Experts of a small language model.
Size: 13 layers, width 128, vocabulary 8192, 25.9M parameters.
Training: a variant of Muon for the experts, 571M tokens, 8959 steps.
Below are experts of layer 5 (counted from 0) of a mixture-of-experts language model. Rows are named router (the router's row for the expert), gate (a neuron's input weights, with its number), up (a neuron's input weights, with its number), down (a neuron's output weights, with its number) and show model dimensions 64-127. Each number is 128 + 24 x the weight over its row's rms, rounded and kept within 0 to 255.
Before each expert's rows: "comes before" lists some tokens at least twice as common just after its tokens as in all text; "comes after" lists some tokens at least twice as common just before its tokens as in all text. This comes from a sample of Wikipedia text that the model never trained on. Tokens count by the router's weight.

# expert 127
comes before: " ", "–", ")", " House", " •", "),"
comes after: "\n", "0", "9", "8", "7", " he"
router [142  89 100 152 143 149  93 161 109  89  96 104  94 122 114 159 141 150 150 111 155 116 121 104 133 100 115  92 151 108 146 149 112 145 131 106 110 153 105 102 151 106 161 110 107 134 150 108 100 142 158 143 146  94 147 104 168  95 116 100 161 107  97 159]
gate0 [140 121 143 174 122 121 167 113 162 176 109 126 110 110  91 126  87 141  97 121 122  76 121 124 145 107 130  77 143 130 148 118 106 132 167  83 116 143  89  76 170 129 165 104 114 156 129 150  97 129 134 138 151 114 119 116 115 139 119 149 153 214 128 129]
up0 [120 153 102 163 138 142 171 147 152 130 101 131 111 103 107 102 144 115  85 132 126  89 140 127 153 121 144  94 114 118 152 108 113 132  81  85 133 116 132 144 142 157 102 123 125 141 133 119 124 137 150 112 155 141 136 111 109 136 115 124 127 203 134 142]
down0 [127 128  77 139 118 180 103 161 134 155 131 160 155 108 133 142 137 164 155 123 115  82 133  87  75 125  82 107 161 127 114 139 145 122 149  80 109 151 109  83 141 115 159 120 140 141 118 154 113 119 112 116 171  70  93 123 131 156 128 114 125 128  99 154]
gate1 [148 137 106 142 153 144 121 154 131 133  69 100 132 116 115 141 156 125 103 140 128 129 169 116 149 100 117 153 158  84 124 154 146 122 126 157 123 148 109 119 126  96 166 104  72 117 147 133 150 164 162 115 132  98  87 153 124 112 122  99 150  98 111 113]
up1 [131 157 119 129 166 147 162 160 116 102 160 136 119 133  99 140  83 101 105 121 106 155 159 115 134 142 130  98 134 135 108 113 137  97 122 140 121 154  99 137 116  76 124 145 115 123 165 125 127 124 158 123 128  95 146 113 136 134 126  97 114 150 175 203]
down1 [124 152 102 146 105 141 115 139  91 157 154 139 148  86 155 149 115 110 138 136 106 147 150  94 152  85 130 105 127  95 106  98 148  94 112 161 131 112 183 167 130 117  79 117 123  96 107 113  90 139 165 129 107 158  94 140 130 148 115 151 126 160 142 135]
gate2 [ 98 103 128 139 108 145 115 134 116 120 129 131 130 124 117 168 137 195 117 107 125 162 105 138 121  95 112 130 159 135 124 120 146 136 141 108  91 131 123 158 128 115 183 102 101  98 117  67 154 129 134 154 110 122 129 147 119 100 147 125 156 122 121 181]
up2 [147 116 129 139 104  98  99 149 115 147 126 112  90 108 112 158 109 161 111 157  82 149 102 113 155 114 106  94 138 121  91  82 121  75 102 134 154 139 131 147  99  89 140 148 117 104 101 129 181 126 111 125 129 115 122 182  75 129 142 136 119 100 114 149]
down2 [152 144 127 138 105 137 142 121 137 118 150  80 146  91 122 132 135 137 142 126  97 135  88 161 119 138 106 118 119 150 146 154  99 126 129 162  89 125 123 168 109 157 137 119 127 143 142 108 110 140 104 147 132 128 129 130 143 135 134 125 106 155 143 133]
gate3 [122  99 110 139 107  86  98 138 116 113 121 161  77 106 106 133 107 110 139  84 103 150 120 155 116 149  88 114 120 144 151 131  98 123 136  94 106 131 136  80 131 168 129 147 124 124  60 157 140 114 134  85 116  95 141 139 112 139 103 120 114 105 115 147]
up3 [122 117 120 162 116  56 128 147  74 140 129 149 125 101  87 100 117 114 132 111 114 116 153 166 112 154  93 138  99 156 132 132 108 149 159  99 131 143 152  66 112 127 126 148 117 130  88 138 145  99 151  87 113 116 121 150 104 129  98 133 120 105 109 136]
down3 [140  87 133  66 109 128 125  94 121  91 107 137 140 130 199  94 126 164 105 105 133  94 121 123 154 139 124 156 130 111 120 111  82 150 162 142  99  89 139 166 110 176 136  98 112  87 141 181 143 131 138 164 123  94 158 115 112 150 155 124 108 137 163 132]
gate4 [151 104  70 147 175 151 103 142 133  83 152 119  76 141 126 132 140  95 174 113 151 122 164  97 164 104 126 112 132 124 136 107  92 120  98 143 112 133 132 135 132 102 114 122 128 170 116 163 119 144 119 111 152 132 135  78 111 141 160 122 147 106 126  97]
up4 [ 89 108 167 102 126 142 147 114 114 140 125 127 116 143  79  91 130 139 132 123 136 149 171 136 138 139 120 128 156 136  85 166 127 105  79 114 162  95 115 161 168  87 127 115 115  95 170 133 129  88 161 164 128  99 115 152 122 170 130 135 120 106 111  96]
down4 [122 112  67 122 113 130 113 121 153 154 110  99 119 100 142 154  95 112 107 126 120 122 162 117 125 133 126  92 129 127 175 118  98 110 125 133 138 185 155 162 149 136 124 125 134 120  76 109 170 103 114 133  87 161 129 138 129 109 102 136 150 135  97 123]
gate5 [134 118 145 160 139 123  59 111 134 104 121 145 105 109 163 116 131 145 139 124 134 155 115 112 123 130 144 150 106 129 173 130 157 181  98 113 140 133 130  94 127 103 179 107 119 154 119 130  92 106  85 136 139 146 149 130 139 115  98  83 175 153 120 128]
up5 [116 101 145 153 101 114 119 111 128  84 135 126 147 140 133 163 114 135 128 153 174 132 133 170 143 179 104 146 147 150 154 152 108 167 107 135 153 151  95 110 138 107 119 133 154 122 119 137  90 109  98 111 148 121 137 149 106 162 126 125 190 142 104 134]
down5 [139 160 126 135 116 138 114 183 115 168 118  73 108 111  77 125 147 104 125 140  97 114 143 114  90 121  94 113 135 137 144  91 134 165 131 109 172  97 158  91 163  89 148 125 128 138 125 156 132 116 176 117 120 158 122 110 126 140 106 130 152 166 136 137]
gate6 [139  95 156 185 158 141 139  85  89  96 111 152 129  96 115  99 135 139 133 122 161 107 112  97 167 121  90 112 127 101 139 153 105 127  94  88 110 120 165  91 157  92 184 113 145 140 164 113 133 134 149 123 129 117 172 132 118  74  94 162 146 144 125 121]
up6 [110 165 126 137 136 123 125 123 117 153 154 124 112 114 140 170 133 174 149 121 154 148 115 103 101 102 149 110  81 120  83 133 106 148 151 200 168 130  88 169 129 112 111  95 159 120 157 191 100  86 130 108 103 138 142 126 156 159 120  95 102 125 103 118]
down6 [ 94 158 191 141 121 188 153  96 140 133 188 138 129 134 138 143 141 161 151 146 113 127  93 101 114 117 157 134 140 135 142 134 145 187 124 116 104 119 131  93 159 165 131  98 162 125 139 110 126 132 101  95  92 129 105 154 119 167 144 160 133 129 122 112]
gate7 [ 89 158 139 161 120 126 113 122 146 112  92 128 101  63 124 125 140 127 163 110 155 153 122 132 138 138 130  76 138 126 134 153 132 119 134 112 140 146 122 102 126 118 109 140  75 154 140 115 121 190 160 129 152 154 147  94 121 110 121 122 177 118 133 158]
up7 [148  89 107 157 139 148 106 121 130 118 131 124 144 118 130 130 129  99 122 154 145 133 168 118 138 120 136 154 111 160 125  90 150 122 126 117 149 100 113 164 107  87 111 135 155 149 138 137 126 129 104 129  85 179 124 146 166 106 135 102 123 123  96 143]
down7 [ 94 107 120 169 126 154 149 143 118 122 107 148 146 110  78 182  93 125 115 152  99 118  97  74 141  95 110 146 119 113 124 100  96 154 154 104 121 111 128 145 126 103 131 121 167 150 132 136 122 138 122  83  69 139 145 146 109 155  96 158 164 145 100 199]
gate8 [101 119  99 163  92 142 100 153 102 122 133 170 154 155 123 170 116 129 189 155 153 146 122  82 154  87 121 103 131  97 140 127 140 187 144  94 114 106 100  77 113 131 181 145 116 146 142  88 113 136 145 131 114 102 165 110 127 128 175  98 160 116  87 128]
up8 [146 159 139 110 120 128 109 130 168 112 130  95 101  73 113 125 122 133 148  96 157 106  75 137 113 118 146 150 141 122 169 133 118 143  84 157  91 107 155 116 147 167 111 102  99 129 113 128 110 122 110 135  88 141 153 119 105 148 142 124 124 149 160 150]
down8 [111 164 128  91 105 116  72 138  88 147 158 169 125 133 144 119 113 125 142 120 159 142 138 127 109 124 171 159 137  88 180 158 134 124 148 124 148  82 136 122 104 138  91 139 125 120 142  59 140  54 186 106 110 135 125 119 102  83 134 144 148 124 138 152]
gate9 [143  97 130 133 156 122 137 108  92  82  99 122 117 144  96 117 124 135 159 138 124 138 119  88 147  98  66 142 166 167 140 127 134 154 128 136 135 110 154  55 129  68 157 139 107 143 119 102 127 155 140 108 137 145 158  94 118 121 131 149 160 125 107 144]
up9 [110 151 135 130 146 128 110 113 154 113 104 145 113 123 156 173 101 141 123 171  92 104 119 118 133  96 104 131 163 136 156 135 138 130 136  93 129  81 118  92 112 147 161 129 102 108 131 117 106 150 103 120  83  79 171 119 105 168 155 112 122 116 110 113]
down9 [127 156 123 120 112 122 168 128 134 183 151  84  99 112  74 126 154 118 156 125 130 110 156  96 148 136 118 127 114 122 106 149 137 105 146 178  77 133 116 128 115 173 149 158 152 131 144 116 173 127 139 134 158 155 109 149 149 148 119 138 198 166 150 128]
gate10 [133 141 117 160 142 125  71 185  92  97  89 111 122 121 132 139 109 133 137 133 109 123 165 127 125 122  69 156 153 106 142 168 144 168 130  94 114  82 117  85 112 108 153 149 114 150 147  99  98 161 147 117 146 121 149 107 166  71 156 153 163 142 113 152]
up10 [ 99 119 137 129 112 146 149  87 174 125 121 109 106 104 128 158 152 152 140 124 148 137 110 121 155 134 174 149 119 187  99 100 122 100 105 158 142 160 121 135  95 104 104 106 153 173 159 131 169 114 104  95 141 148 105 139 129 132  94 133 134 120 158 112]
down10 [ 93 128 104 118 138 132 100 134 138 152 118  95 141 135 144 173 147 144 156 103 139 133 131 141  86 114  69 133 123 117  95 145 103 151 174 117 148 144 134 132  97 182 129 103  76  97  95  94 131 107 160  91 149 161 113 145 140 138 122 135 200 147 141 134]
gate11 [123 115 123 166  95 117  96 142 137 142 102 151 179 129 140 162  92 138 161 142 130 135 140 160 132  85 118 145 164 133 159 143 108 135 138 124 106 141 170  96 142 134 121 155 102 191 110 124 107 110 150 163 167 129 128 118 160 102 102 119 156 118 113 129]
up11 [106 142 114 113 145 138 163 112  95 112 111 106  80 123 114 147 164 154 124 148 122 134 121 134 129 116 123 123 108 144 138 102 156  91 100 160 128 117 146 146  99 119 150 120 118 136 185 127 112 109 136 117 100 143 150 151 109 118  90 145 135 137 106 126]
down11 [111 179  56 125 124 145 119 137 149 144 108 171 141  97 100 105 115  91 139 128 105 123  98 109 133 119 107 126 125 124 130 123 125 149 118 103 112 132 123 147  93 165 147 153 107 155 119 155 113 147 111 155 132 134 165 113 140 144 141  97 134  77 126 114]
gate12 [132  89 137 130 146 181 130 147 137 124 147 117 135 130 113 133  90 162 135 122 152 141 138 139 164 112 123  98 165 120 121 119 140 136 175  72 151 140 160 129 148  93 144 117 116 121 143 107 103 170 152 153 150 155 121 135 151 127 127 118 131 109 120 166]
up12 [104 112 124 187 104 134 122 125 145 142 118 120 136 111 151 162 169 141 143 119 135 150  80 133  90 121 137  98 107 122 140 123 172 176  86 166  93 133  87 160 120 150  89 129 144 147  93 168 146  52 113  85 130 173 153 130 132 124  96 153  94 151 128 141]
down12 [148  82 107 147 128 138 128 153 117  77  86 108  93 122 166 143 112 107 135 171 136 109 123 153 109 138 104 151 142 165 171 117 109 157 161 143 105 165  80 135 151 106 125  96 112 167 146  69 117 104 157 116 106 134 110 153 135 105  95 136 149 106 150 135]
gate13 [ 90  66 107 143 171 112 133 161 122 103 124 155 131 121 157 119 150 102 130 106 163 147 124 111 131 102 113  83 127  96 124 139 148 175 103 126 130 127  79 136 123 125 108 127  91 128 135 148 143 142 154 133 145 108 148 182 124  92 114 110 110  82 152 147]
up13 [120  86 110 176 128 187 132 140 147  96 117 160 115 151 142 113 106 129 145 137 134 141 133 134 135 139 101 100 135  98 127 131 125 122 122  72 138 166 156 126 116 133 123 165  80  94 148 152 104 103 121 166 127 123 164 131 118 162 156 143 167 149  91 136]
down13 [ 91 133 121 110 108 133 154 122 116 161  92  91 151 134 166 142 117 122 117  91 134 145  97 133 102 118 164 138 136  96 160 105 162 116 155 173 107  88 131 147 125 158 125 127 151 124 113 157 116 125 131 131 119 138 145 141  89 121 100 135 135 130  95  97]
gate14 [119 112  97 171 143 103 105 145 128 125 103 118 103 166 122 164 134 159 167  73 137 123 165 120 164 118 115 105 140 152 165 163 150 172 111 108 135 121 125 169 112 128 148 101 154 156  97 118 138 129 103 154 146 122  97  81 146 101 108 109 141 114 106 166]
up14 [134 100 161 124 132 127 113 142  90 133  96 127 118 138  74 124 101 140 108 124  86  92 136 113 133  99 103 115  95 133 110 146 130 142 170 107 138 103 129 107 126 144 148 100 133 124 105 189 122 110 126 142 138 120  95 168 138 149 126 153 115 138 133 106]
down14 [141 146 110 103 110 148 106  94 135 107 128  94 109 118 161 138 134 114 112 146 134 154 122 159 156 153 113 143  82 151 116 134  83 108 114 141 121 137 108 109 167 120 104 140 121 160 137 188 160 141 144 125 117  88 156 111 136 105 158 119  72 114 116 146]
gate15 [187 116 140 111 164 159 106 130 135 113  83 128 136 106 121 116 140 152 125 134 135 171 124 128 161 111 106 151 145 117 142  89 150 150 146 140 139 133 140  94 129 109 134  85 142 132 168  91 120 145 102 137 116 108 118 108 130 162 103 108 154 115 102 128]
up15 [119 150 117 102 118  85 133  76 116 145 144 124 117 160 135 132 129 143 112 142 117 117 156 125 152 104 100 156 103 118 102 153 138 143  94 179  71  98 117 145 118 122 104 137 119  90 166 145 115 134 106 137 137 118 168 160 105 131 144 137 143 106 114 161]
down15 [120 147 135  97  86 140 125 130 152 119 115  89 120 131 165 146 113 120 115 136 119 102  98 176 124 137 123 171 135 166 105 117 174 109 109 119 104 126 130 184 116 132  86 137 122  95 129 148 107 164 127 159 141  82 151 141 152 135  97 128 106 115 108  88]
gate16 [122 128 118 156 146 166 112 156 108 125 112 131  87 117 133 119 131 158 144 153 114 145 114 121  91  62 119 135 127 101 113 136 122 148 148  70 164 135 100 125 161  64 122 110 157 146 168 108 100 135 139 123 131 110 119 107 149 114 113  64 140 115 123 112]
up16 [118  86 129 116 111 148 112 100 120 104 138 145  98 148 122 119 144  90  91 150 103 107 121 119 133  89 117 111 130 125 183 116 161 141 108  92 133  81 142 136 113 104 135  66 149 120 156 157 148 164 147 102 118 170 192  99 145 135 108 183 150 118 136 112]
down16 [134 114 114  82  91 113 102 106 147 131 124 110 186 114 126 111 133 106 169 113 166 157 118 150 162 103 142 119  99 102 137 147 137  93 159 144 130 132 150 130  90 148 118 129 116 116 124 169 138  97  99 129 148 153 109 147 109 176 118 162  98  96 152 175]
gate17 [137  83 111 165 129  96 115 160  86  98 121 140 142 158  98 102 118 115 104 143 137 105 146 102 144 130 135 121 110 134 150 139 130 149  94 163  95 174 126 131 174  96 173 107 140 162 115 151 133 127 105 149 186 120 157 110 143 118 143 118 138  66 155 149]
up17 [149 126  93 119 170 165 175 147  70 100 110  85 115 121  96 118 120 122 121 147 115  88 139 125 141 138 142 122  96 118 122 151 129 143 108 151 137 164 103 158 116 142  75 150 119 119 106  99 152 147 128 126 144 121 124 127 149 157 120 114 161 153 123 139]
down17 [113 131 122 127 127 112 133 148 158 125 123 127 149 132 126 112 119 115 116  76 121 154 111 136 134  91 127 121 110 131  85 131 150 133 124 155 158  82 118 169 154 130 105 115 132 110 154 155 140 119  93 132 193 133  88 100  94 141 133  99  82 131 129 109]
gate18 [141 148 121 116 133 164 117  77 118 139 137 134 131 152  90 117 150 160 116 159 136 102  93 107 119 105 146 149 135  83 133 142  89 140 149  91 116 140 105  98 151 168 114  97 111  95 128 135  96  94 130 136 114 107 151 154 130 136 119 163 128 157  92 138]
up18 [127 138 143 115 112 149  90  87 100 154 107 136 115 152  94 110 155 125 109 104 140  88 135 134 107 122 117 151 120  96 148 154 112 132 146 107 133 128 122 123 149 160 138  67 116  99 122 139  90 114 130 115 105 118 143 165 121 161 170 129  98 160 113 140]
down18 [ 96 160 125 116 126 171 105 132 160 107 104 112  98 115 157 140 147 120 106 147  98 115  85 136  82 115 144  62 122  83 160 136 154 162 116 144 121  97 124 107 148 106 161  99 127 137 119 116 154  75 143 122 154  99 133 141 119 107  99 131  93 114  85 139]
gate19 [156 123 103 132 123 131  99 152 108 150 112 113 129 178 102 139 160 167 112 132 149 115 158 146 148 122 132 134 153 145 124 148  97 136 157 115  87 122 122  78 128 103 119 117 138 139 136 123  86 124 123 168 166 138 163 145 104 101 161  91 122 153 145 102]
up19 [103 135 141 110 175 121 117 133 114 130 129 113 105 174 113 122 110 122 193 126 103 135 107 128 145 123 113 140 124  92 113  93  84 158  92 177 115  87 101  76 125 130 167 127 108 100 158 121  72 131 167 116 142 104 119 125 139 122 143 113 136 133 124 124]
down19 [144 116 138 138 167 155 146 155 114  73  98 126 134 146 119  99 140 154 111 137 111 106 146 123 118 148 135 142 101 137 134 181 128 100 107 140 175 171 140 135 117 114 178 120 116 130 144 126 177 164 147  93  74 160 144 122 130 135 148 114 176 137 145 113]
gate20 [140 127 141 199 115 115 117 150 132 125 124 132 112 154 130 134 155 149 139 110 166 122  90 173 111  97 107 102 149 158 156 148 123 125 132 130  64 150 110 137 158 102 144  78 162 125 157 122  98 169 104 126 148 118 144  73 184 109 144 121 153 135 121 111]
up20 [121 135 134  88 172 153 128 114 142 163 108 124 111  70 117 106  79 119 130 135  93 142 158 134 117 148 147 102  98 121 116  88 137 174 137 139 163 149 141 146 121 146 128 143  99 120 131 147 153  85 149 143 128 164 148 160 147 141 131 126 115 147 161 165]
down20 [ 94  98 119 135 141 172 162 116 141 109 179 108 157 157 132 145 119 118 122  83 175  82 110 113 110 137  50 118  73 158 129 137  89 108 131 176 102 151 123 125 113 196 124 122  93 124 118 123 149 153 160 101 132 147 133 129 126 156 125 130 130 139 148 122]
gate21 [143 132 137  97 125 168 126 124 136 104  98 120 124  97  93 120  93 135 151 170 154 103 131 134 109  88 136 183 146 101 139 133 148 170 149 117 106 130 164 118 109 101  93 133 103 171  92 116 125 127 117 130 149 128 141  98 157 125 151 135 139 140 104 155]
up21 [141 151  92 139 146  86 103 118 150  92 159 113 105 112 165 135 155 126  92  88 103 109 134 145 115 136 100 122 145 136 185 127 131 125 165 138 121  83  95 136 158 125 152  93 107 116 165 141 137 116 122 116 132 118 159  78 114 130 133 143 128 107 133 148]
down21 [168 138 117 128  79 145  99 141 101 150 154 125 128 111  57 112 138 119 140 169 141 105 132 127 164 165 111 143 115  83 163 145 115  82 131 134 107 147 129 144  84 138 148 114 138 139 120 114  87 133 127 155 127 131  92 107 121 127 159 136 187 113 163 117]
gate22 [118 102 157 157 159  93 130 138 125 142 156 100 134 104 105 139 112 183 138  90 105 110 121  93 106 108  93 132 190 150 123 143 100 185 121  93 145 131 135 132 128 143 143 131  39 119 120 121  99 136  98 185 161 136 132 114 124 114  89 145 146 161 113 166]
up22 [100 174 160 199 158 102 143 117 124 127 145 157 149 131 140 121 105 156  77 130 105 136 135 168  97 152 118 127 129 170 127 107 134 147 122 120 143 133 128  99 132 144 130 167 104 130  97 134 103 120  85 132 167 112 171 133 133 126 128 106 102 132 150 180]
down22 [187 135 101  95 142 164 122 101 145 106  91 147 120 129 115 116 141 119  90 147 141 148 113 121 119 146 102 111 105 108 154 156 166 146 126 110 129 110  47 161 116 117 147 142  98 109 115 139 122 143 123 109 149 121 153 116 165 148 143 138 130 128  88 115]
gate23 [134 125  98 129 161 161 106 179  87 129 119  96 127 109 137 132 152 102 124 117 143  99 154  91 130 104 105 119 143  90 137 135 116 112 139 128 129 148 136 108 116 109  90 156  95 100 153 114 108 127 133 139 102 113 121  88 145 137 149 132 162 163  95 146]
up23 [107 102 149 142  82 132 100 102 122  78  87 143  67 154 133 103 179 118 118 117 141 141 109 135 135 112 151 128 165 123 136 109 147 152 121 147 109 127 148 131 121 117 184  88 124 119 124 102 160 136 116 141 110 111 114 150 129 158 162 127 205 125 135 159]
down23 [116 119 128 147 120 141 138 110  95  98 139 102 132 173 156 135 111 102 107  81 156 135 100 155 130 118 114 111 113 124 142 119 106 140 122  98 143 155 112 134 105 134 157 137 116 113 139 130 106 178 138  91 120 130 142 167 115 100 123 138  83 116 146 118]
gate24 [135 140 111  92 101 126 121 137 133  92 119 140 126 150 133 145 185 124 152 119 145 139 127 140 129 177  97 121 168 117 151 159 100 115 102 107  92 139 116 159  95 103 155 146 111 106 111 115 149 129 127 162 150 123 124  93 127  96 151 136 165 109 103 136]
up24 [139 180 115 104 109 137 134 110 114 123 147 150 115 121 135 123 167 129 145 168 117 131 109 162 110 195 145 125 127 101 144 143 155  83 108 111  95 140 121 172 103 136  94 110 104 113 122 151 108 127 110 133 151 100  99  89 134 137 142 166 151 125 161  81]
down24 [113 164 135 128 154 116  74 152 134 124  98 124 155 113 151  77 163 122 157 144 145 161  85 162 149 141 118  91 148 166 124 107 142 132 110 127  96  97 169 149 106 115 128 119  84 103 143 128 136 118 116 163 109 146 121  80 135  98 137 144 114 101 167 156]
gate25 [ 93  91 128 132 103 116 101 137 125 100 136 113 118 135 112 164 140 161 125 111 113 102 109 131 124  60  82  91 151 126 167 163 111 179 155 135  95 147 110 134 144 111 170 123 106  94 154 130  65 122 147 136 138  68 151 141 151 125 111 129 134 101 131 167]
up25 [156 141 145 100 139 134 168 158 159 131  86 129 134 130 184  98 107 123  80 138 125 131 146 178 123 157 195 143 118 112 122 153 150  81  98 102 151 116 149 120 142 121  70 107 146 158 160 161 127 138 113  97 129 161 128 117 153 119 148  87 146  97 123  82]
down25 [116 122 133 174  89 108 147 150 148 153 162 158 115 124 125  99 112 120 148  89 156 116 129  96 140 169 124 182  90 117 113 125 131 123 144  94 123 133 121 159 177 159 166 119 108 101 104  92  99 152 106 124 124 134 137 141  94 127 168 102 130 124 164 139]
gate26 [126 123 140 138 156 116 115 126 146 105 113 129 141 132 159 106 147 170 147 148 121 178 144 112 206 152  94 108 151 138 115 114 103 123 119 154 127 199 130 115 117 131 130 139  69 151 125 157 158 123 149 159 160 104 135 110 149 115  89 127 134 129 100  90]
up26 [121 103 130 131 127 119  96 138  99 116 157 157 104 145 159 113 129 122 149 150 129 161 127 132 147 107 118 119 131 123 118 142 142 124 121  92 100 193 145 103 104 121 162 121 115 204 115 127 164 113 151 151 145 132 148 147 154 131 135 169 136 211 130 107]
down26 [108 108 138  99 126 128 138 134 127 159 110 119 111 141 132 136 138 155 108 117 125 136 142 139 115 123 123 113 134 170  96 130 152 132 139 120 165  65 113 113  96 179  67 184 129 126 143 141 168 113 148 134 133 109 107 127 150 124 155 143 113 169 135 138]
gate27 [155 108 107 141 107 136 117 119  98 114  88 138 143 117 124 141 130 163 114 126 153 168 102 146 102  89  88 138 134  87 149 160 110 124 132 100 101 133 146 120 132  79 101 155 104 125 107  82  94 140 147  99 160 138 113 120 126 122  86 153 139 104 147 153]
up27 [113 113  69 107 107 147 102 118 140 124 113 115 141 110 139 115 117 112 144 104 133 146 126 140 123 132 103 140 124  73 159 176  93 152 167 113 151 130 126 144  95 121 107 137 142 171 103 128  84 122 159 132 173 102 109 101 149 105 118 138 127 111 152 105]
down27 [152 119 120 157 116 118 150 127 110 125 167 153 137 110 116 135 140 122 114 127 142 130 131  72 167  78 133  92 130 138 112 192 148  77 141 149 148 119 129 156 115 112 126 124 179 107 134 103 137 100  92 121 130 136  98 145 118 118 141 106 103 134 142 115]
gate28 [144 117 139 143 147 107 126 132 115 135 150  87 114 124  93 138 119 135 133 124 115 135 150 135 127 108 107 115 147 137 102 189 115 112 150 101 117 154 151 108 158 103 172 108 143 153 132 112 101 142 130 104 158 110 149  94 158 135 102 139 172 152  91 116]
up28 [128 114 140 133 119 105 141 133 118 108  83 161  89 111 159  68 156 153  96  96 131 115 138 133 122  92 123 110 117 117 131 127 109 139 124 172 133 128  95 172  85 142 130 124 110 145 153 133 152  97 122 152 121 114 127 177 121 124 142 147 115 158 110 126]
down28 [120  91 115 120 141 147 128 130 116 144 124 117 156 121 141 154 127  94  98 116 146 102  91 142 112  60 111 152 126 119 146 109 130  94 157  76 103 119 144 132 137 115 140 129 146 103 110 115 137 153 126 131 147 123 115 133 141 144 118 155 123 135 161 165]
gate29 [140  64 126 163 135 113 145 122  86 120 142 140 155 135 121 121 120 115 131 107 167 142 156 114 165 106 137 137 160 154  95 170 113 154 153 129 115 139 119 126 127 140 106 116  93 140 126  66 127 158 143  93 167  97 142 109 127 149 158  72 102 119 110  95]
up29 [182  81 126 128 143 166  95 152 109 130  98 142 102 118 112 127 130 122 127 142 137 140 134 152 117 126 118  90 112 129 133 127 181 131 121 152 131 154  87 136 170 120 162 139 160 112 114 137 105 151  88 164 105 136 132 108 171 101  77 153 112 108 176 141]
down29 [ 85 152 180 147 105 103 124 142 139 158 121 153 164 136 170 120 150 120 105 142 116 149 122 138 162 103 154 118 127 108 141 133 121  90 113  98 132 106  96 112 192 100 103 130 125  66  76 151 112  95 134 137 106 116 107 156  92 104 115 185 116 180 139 102]
gate30 [138 136  71 160 146 133 103 110 147 126 131  91 131 131  99 100 123 115 133 138 121 142 148  91 162 132 131 126 143 126 108 169  91 158 150 137 123 128 156 108 125 135 144 151 111 117 162 120 133 110 116 103 155 129 111 145 157 129 136 125 186 116  96 114]
up30 [107 102 141 145 160 152 149 156 102 119 117 182  82 110 131 121 109 110 133 136 178 100 151 152 129 144 105 132 103 110 132 112  86 154 118 139 125 142  98 152 149  81  81 105 174 140  80 123 152 138 163 155 136 151 144  96 138  99 115 138 121 152 197 156]
down30 [112 120 148 126 144 144 107  82 127 144 123 106 104 118 144 116 123 134 123 134 129 110 106 124 177  94  70  96 148 140 117 148 121 139 111 101 101 156 137 159 104 159 174  98 154 164 134 105  71 145 110 107 117 122 132 146 151 100 112 136 181  63 141  84]
gate31 [125  99 112 197 133 153 126 141 170  89 127 124 100 138 111 150 136  92 102 136 162 166 141 108 134 105  97  94 121 124 117 154 173 155 125  94 137 143  89 174 165 126 135 126 158 167 109 118 123 123 128 145 113 161 111  89 152 133  63 126 146 154 121 121]
up31 [ 75 107 156 102  99 150 117 131 128 133 102 142  88 110 118 120 147 118 143 124 117 127 117 112 151 117 103 155 125 115 140  80 108 191 165 154 104 105 129 134 161 141 136  97 107  64 145  88  91 140 161 144 134 100 145 164 111 131 145 144 141 164 131 112]
down31 [146  90 107 178 123 121  82 159 154 149 125 133  89 126 174 122 143 145 149 114 163 143 112 147 145  73 139 143 119 139 140 136 108 137 154 121 103 153 109 170 149 126 136 126 137 113 107 115 108 158 155 149 147 130 152 143 122 103 137 152 119 170 121  96]